From a checkpoint of a small mixture-of-experts model trained on Wikipedia.
Size: 10 layers, width 160, vocabulary 1149, 40.9M parameters.
Experts: 128 experts in each of 10 layers, 4 picks a token, a softmax router.
Training: a variant of Adam for the experts, 730M tokens, 5568 steps.
Below are experts of layer 4 (counted from 0) of a mixture-of-experts language model. Rows are named router (the router's row for the expert) and show model dimensions 0-79. Each number is 128 + 24 x the weight over its row's rms, rounded and kept within 0 to 255.
After each expert's rows: "comes before" lists some tokens at least twice as common just after its tokens as in all text. This comes from a sample of Wikipedia text that the model never trained on. Tokens count by the router's weight.

# expert 58
router [112 134 148 121 156  97 121 130 117 123 141 150 134 127 115 138 130 136 111  91 124 118 132  82 129 142  76 109 146 134 183 158 119 163 156 134 160  90 204 110 164 156  97 119 160 137 173 144 178  94 126 157 168 111 138 161 122  95 152  91 142 161 137  94 116 145 102 135 136 154 111 129 130 139 128  96 108 152 127 131]
comes before: " ", "-", "orn", "==", " (", "^{"

# expert 86
router [111 133  83  95 131 107 129 133 135  99 163 106 130 147 105 114  97 114 137 140 156 115 142 148 126 102 167 148  87 157 163 156 137 114 160 126 168 103 145 112 173 122  91 135 131  88 148 121  97 100 138 118 158 160  98 131  94  62  92 131 146 142 138  89 126 105  95 142 195 155 132 103 166 108 119 117 149 126 140 110]
comes before: "9", "S", "0", "P", "C", "=="

# expert 62
router [132 107 115 130 162 102 116 128 135 127 128 148  89 118 147 130 119 131 145 134 120 133 146 166 110 142 113 147  87 112 146 155 127 134 117  86 179 115 122 106 128 153 116 119  94 105 136 127 130 133 162  88 138 163 167 116 113 132 116  76 153 109 145 131 101 101 107 166  83 101  92 139 112 127 151 146 147 129 118 146]
comes before: " The", " and", " the", " he", " but", " which"

# expert 88
router [126 142 192 148 158 138 129 141 110 116 182 142 140 100 108 157 135 104 125 103 124 151 141 131  72  97 134 125 101 127 141 133 106 108 134  74 163  92 123 101 135 132  80 118 144 104 113 152 131 118 119 113 104 165 117 128 117 108 150 155 128 129 148 116  96 110 120 135 113 127 102 118 131 168 116 147 150 125  83 107]
comes before: " ", " P", " S", " A", " M", " B"

# expert 99
router [111 120 139 162 129 104 155 154 116 135 120 106 125 107 104 121 104 118 107 143 178 142  71  96 101 166 116 139 109 127  82 138  81 113 126 128 121 142  99 105 136 156 119 100 155 106 142  87  88 137 130 135 149 170 162 174 106 101 132 162 104 128  69 131  87 114 109 187 134 120 126 134 137 100 131 139 144 141 128 117]
comes before: " the", " to", " a", " his", " in", " of"

# expert 85
router [141 114 120 130 154 104 107 125 130 137 136 138 146 141 128 133 157 142 133 122 159 123 145 110 130  78 118 161  85 133 105 140 130 125 132 138 143 124 146 161 130 120 175 129  62 137 141 148  83 134 109 113  90 110 113 132  99 125  92  96 141 143  87  85 121 155 170 164 131 118 132 133 127 110 109 157 138 116 152 152]
comes before: "0", "9", "ch", "6", "4", "8"

# expert 45
router [134 133  76  98 147  81 108 126 161 156  89 117 126 157 146 117 146 106  75 155 153  96  66  68 133 146 102 151 135 115 137  80 138 124 107 147 122 135 145 139 120 143 137 126  97 125 119 109 136 164 152 122  89 143 160 125 137 127 143  97 133 130 138 110 103 140 113 153 135 138 136 154 145 112 182 151 105 115 118 146]
comes before: "ren", "ing", "6", "5", "4", "3"

# expert 24
router [112 144 122 165 125 111 133 106 122 116 185 175 161 136 125 119 119 128 152 120 102 108 105 150 147 132 126 122 134 198 116 156 137 132 144 172  96  88 110 165 117  99 137 127 146 133  97 114  83 140 162  79 123  68 116  68 111 108 167 157 147 118 121  77 137 135 110 111 161 132 172 146 151 113 141 141  95 126 158  97]
comes before: "1", "2", "f", "s", "v", "m"

# expert 8
router [148 134  88 182 125 152 109 148  93  95 186  83 135 115 140 152 112 124 103 128  97 121 140  99 116 105 106 136 163 119 122  95  86 106 125 144 171  99 120 132 168 134 131 101 147 127 163 136 132  97 123 136 123 113 105 134  99 126 178 127 105  91 151 111 108 107 137 101  93 114 110 103 123 134 172 118 167 142 126 162]
comes before: " the", " a", " his", " P", " S", " B"

# expert 10
router [105 181 141  95 125 166 144  98  99 179  80 138 126 122 152 103 139 108 142 102  93 131 157 136 159  83 165 147 115  72 133 124 172 123 130 155 159 118 157 138 150 126 161 131 107 158 133 111 154 100 152 140 160 110 149 136 164 129 150 106 132 155 115 129 130 110 109 153 113 155 151 136 152 132 115 135 143 114 117 157]
comes before: "|", "n", "es", "s", "al", "k"

# expert 54
router [101 138 140 105 127 136 133 134 128  97 106 149 104 129  91 117 108 100 145 126 142 142 136 123  76 124 108 146 156 115 129 100 133 118 118  92 137 111 133  99 137 122 110 154 150  72 150 168 136 136 135  99 144 152 148 136 118 117 149 121  89 141 127 114 124  98 126 134  48 133 121  80 143 152 132  84 157 117 165 168]
comes before: " a", " the", " w", " an", " \"", " part"

# expert 83
router [154 110 151 115 126 120 173  95 137 149 127 107 156 127 145 157 134 173 141 112 165 147 156 143 140 118 143  62  59 152 153 126 103 101 106 142 196 123 118 114 128 102 132 151  99 120 150 145 110  92 123 134 124 117 132  87 155 131  65 135 130 118 133 138 109  98 153 139 158 104 147 131 124 142 102 119 147 148 145 143]
comes before: "ear", "ou", "oin", "ro", "ople", "e"

# expert 66
router [121  92 156 129 102 139  86  69 157 141 104 145 131 154 150 134 138 103 105 109 143 140 129  94 133 127 113 176 151 116 155 110 108 156 163  89 143  90 141 121 129 142 145  69 116 125 116 160 115 152 167 154 148 127 139 162  97  74 115 163 126 119 121 180  98 133 137 117 102 141 107 129 137 165 128 106 142 141 115 111]
comes before: "1", "0", "2", "9", "8", "7"

# expert 17
router [169 118 158  95 162 100 151 148 146 109 157 122 127 120 173 160  98 105 165 118 127  92 127 126 132 122 115 143 101 122 173 139 108 144 131 103 122  71 135 155 104 156  80 121 132 103 109 131 106 113  97 140 105 176  99 159  79  92 142 123 144 121 121 136  94  98  90 149 105 114 131 135 116 170 135 120 103 113 114 167]
comes before: "-", "|", "The", " been", " a", "==="

# expert 51
router [152 163  79 117 124 125 146 141 108 159  85 171 113 105 113 124 175 103 156 135 123 122 133 149 102 129 117 129 104 106 111 145 147 143 147 157 144 142  97 137 117 105 133 141  82 124 100 103 122 164 104 115 136 105 113 137 191 154 142 132 132 168 113 151  88 123 132 151 131 139 162 125 103 151 143 116 115 135 115 146]
comes before: "s", "ork", " |", "rit", "ell", "est"

# expert 30
router [149 121 136 129 129  83  97 122 104 124 153 128 123 119 138 148 130 150  87 151 138 153 115  99 107  78 123  98 111 107 123 130 135 122 116 113 121  75 141 171 144 102 163  98 169 145 120 145 107  77 117 120 130 128  66 113 140 148 129 129 160 146 126 140 107  92 142 138 116  97 120 156 128 136 138 149 119 147 138 142]
comes before: "|\n", "y", "n", "ack", "ical", "|---"

# expert 64
router [103 135 139 132 125 157 119  61 150 126 110  92 110 153 113 136  79  96 105 110  91 113 116 124 109 145 129 160 131 140 115  88 132 160  82 137 136 133 133 143 117 101  88 118 135 156 121 120 122 167 127 131  98 120 121 106 126 139 163 160 105  83 155 104 121 145 165 119 151 118 119 134 110 172 138 155  64 134  91  89]
comes before: "1", "2", " ", "3", "4", "===\n"

# expert 92
router [108 140 118 143 128 120  87 118 108 109 130  84 187 143 126 144 127 113 123 144 103 160 138 121 146 147 160  97 118 132 126 131 126 131 123 146 122  96 158  93 155 171 114 134 146 125 150 115 176 150 121 113 163 187 119 121 117 156 161 101 104 146 115 120 145 120 119 146 149 160 180 111 118  69 149  90  80 141 103 119]
comes before: "1", "le", "2", "t", "x", "and"

# expert 35
router [110 124 116 140 123 126 101 151 188 125  86 136 150 113 148 118 117 160 155 136 123 105  87 129  98 121 175 125 117 114 138 141 125 138 167 173 141 124 101  94 149 130 112 135 156 146 131 119 113 133  98 142 119 102 134 165 142 143 105 116  98 104  83 126 119 154 142 153 109 131 124 101 170 174 133 156 119 119 142 177]
comes before: " the", "mer", " a", " his", "ces", "ce"

# expert 33
router [146 121 108 116 125  95  97 142 131 103 156 129 140 138 121 117 140 102 102 112 127 148  97 116 121 145 129  83 109 142 137 113 134 108 132  68 162  82 119 104 129  99 139 163 154 134 157 127 138 144 167 164 131 185 172 124  79 141 123 177 143 126  93 138 133 110 127  94 122 134 123 114 107 100 171  86 159 170 124 138]
comes before: " ", " a", " was", " is", " an", " American"

# expert 4
router [ 96 154 155 105 161  88  93 162 113 104  88  74 137 147 127 112 119 118 140 161 160 126 130  92 132 102 128 137 146 106 148 112 134 110 114  90 132 154 141 140  96 141 101 154 120 115 113 139 126 136  97  74 108  89 111 147 111 127 153 112 146 151 180 134 110 148 124 172 106 141 144 177 117 145 122 122 131 123 152 100]
comes before: "–", ",", " |", ")\n", "\n", "."

# expert 70
router [178 115 148 112 140 118 121 118 136 145 147 116 131 144  98 140 104 119 165 129 154 131 100 138 110 128 144 148 151  88 171 155 150  95 123 130  88 161 158 129 111  99  98 141 176 124 122 147 138 112  95 107 124 171 116 114  98 132 101 143 109 145 174  88 106 146 157 110 153  97 121 138 121 191 124 174 125  98  90 115]
comes before: "\n", ",", " (", "ial", "ies", "m"

# expert 65
router [127 103 169 144 130 166 129 113 138 127  87 148 112  78 181 142 144  83 168 157 121 109 132 153 144 133 131 124  92 164 140 166 124 114 152 100 121 146 146 120 128 136 135 144  82 124 157 179 109 118  96 151 103 152 121 137 139 142 114 122 108 131 116 174 144 162 152 154 129 106 123 140 129 159  85 104 135 142 109 131]
comes before: "ed", "2", "e", "s", " of", ","

# expert 5
router [150 135 113 104 125 149  71 188  95 129 125 146 106 126 141  98 135 138 123 149 132 138 108 150  92 141 130 162 141 120 102 149 137 145 106 115 140 141 140 103 134 164 109 126 128 110 171 107 136 167 125 152 157 172  85 144  88 141 112 137 140 109 119 124 170 137 164 167 158 133 145 154 102  82 143 113 120  89 180 155]
comes before: " of", ",", " in", ".", " and", "c"

# expert 26
router [101 140 182  98 127  99 144 137 127 143 120 166 128 130 144  92 148  87 137 141  76 143 181 168 120 152 117 151 138  81 136 125 173 147 142 124  68 117 156 179 113 163 154 128 111 135 130  98 173 114 107 157 126 134 134 111 152 121 126 142 182 110 126 120 149 101 127  95  98 141 137 138 134 137 138 119 104 122 122 124]
comes before: "-", "ial", "in", "k", "ri", "a"

# expert 60
router [121 148 176 153 127 143 111 154 138 164 109 129 101 120 147 107 181 114 109 191 139 110  55 108 104  97 127 129 116 132 142 156  97 120 139  96 118 139 140 113 129 137 133 115 103 142 163 112 127 110 101 116 145 143 166 137 149 107 134 145 141 121 170 162 104  77  97 151  75 131 104 127 120 140 163 173 162 114  98 100]
comes before: " the", " of", ":", " in", ",", " by"

# expert 125
router [135 105 125 141 138 142 140 137 139 153 176  74 153 105 127 134 157 130 103 160 159 116 107 160 110  99 143 132 122  65 175 168 148 126 138 144 138 130 108 104 119 112 141 125 126 125 124 139 154 148  71 125 170 160 118 126 105 151 115 123 110 107 132 138 130 125  74 131  72  94 151 118 108 138 141 152 171 146 133 127]
comes before: ",", " in", " to", " of", "==\n", " and"

# expert 81
router [160 148 158 168 123 119 149 138 112 104 116 120 126 128  97 132  96 125 109 144 142 164 102 126 126 126 135 142 173 106 127  89 138 134 136 122 127 140 132 133 164 136 109  90 102 145 109 130 158 127 146 178 121 127  92 143 144 132 139 160 133 120 101 129 122 118 106 139 154 137 137 102 118 130 135  96  75 113 123 158]
comes before: " ", ")\n", "ri", " M", "m", "{"

# expert 27
router [118 164 127  44 129 105 129 100 161 114 114 157 114 124 125 145 188 102 133  94 125 151 135 111 111 188 154 133 138 175 138  74 110 105 119 138 129 160  85 168 133 149 110 147 139 175 163 126 133 128 141 104 131 123 143 117 128 132 121 158 130 152 143 120 106 160 114  94 174  79 113  93 131 165 142  97  93 116 108 103]
comes before: "ol", "es", "a", "id", "ing", "est"

# expert 48
router [170 112 180 110 132 157 159 187 106 107 113 117 115  78 123 163 128 111 136 134 137 108  72 165 134 138 102 114 145 129 122 113 148 127 161 123 122 101 125 137 138 135 120 146 141 151 117 138 173 119  98 146 134 159 132 150 102 109 117 111 158 125 122 124  94  89 106 135  50 134 135 137 117 157 126 165  96 101 129 140]
comes before: "|", "|---|---|---|---", "-", "The", "|---|---", "==="

# expert 108
router [170 107 124 125 139 133 123 142 150 137 135 145 141  84 183 134 143 117 124 140 111 149 170 119 175 114  97 131 179 124 103 191 128 163 151 125 145 112 157 110 144 110 160 125 181 140 147 134 138 125 154 142 115 150 130 130 135 137 104  78  79 127 122 146 132 141 115 107 138 145  92  65 173 143 124 138 132 122 119 111]
comes before: " |", ".", " ", "0", "–", ";"

# expert 13
router [104 101 109 129 128 139 165 118 105 127 138 115  94 110 102 153 126 150 146 146 146 123 160 142 139 106 113 112  93 134 116 165 128  52 126 154 105  95 133  90 123 135 152 111 157 152 125 128 144 107 160 145 116 108 111 157 154  80  89 127 177 169 114 115  85 114 145  86 126 132 129 160 120 157 121 126 163 142 123 131]
comes before: "oup", "ad", "ound", "and", "ass", "ade"

# expert 77
router [122 105 110 122 150 113 149 142 120  86 133 128  90 106 159 151 116 160 161 153 119 145 126 132 150 110 119  97  81 100 138  71 125 130 127  91 113 113 143 116 120  91 139 109 155 105 153  78 141 135 143 119 131 165 163 125 140 140 123 119 130 113  95 109 130 120 115 140 113  81 130 136 198 129 165 117 138 135  98 145]
comes before: " The", " He", " In", " It", "fter", " She"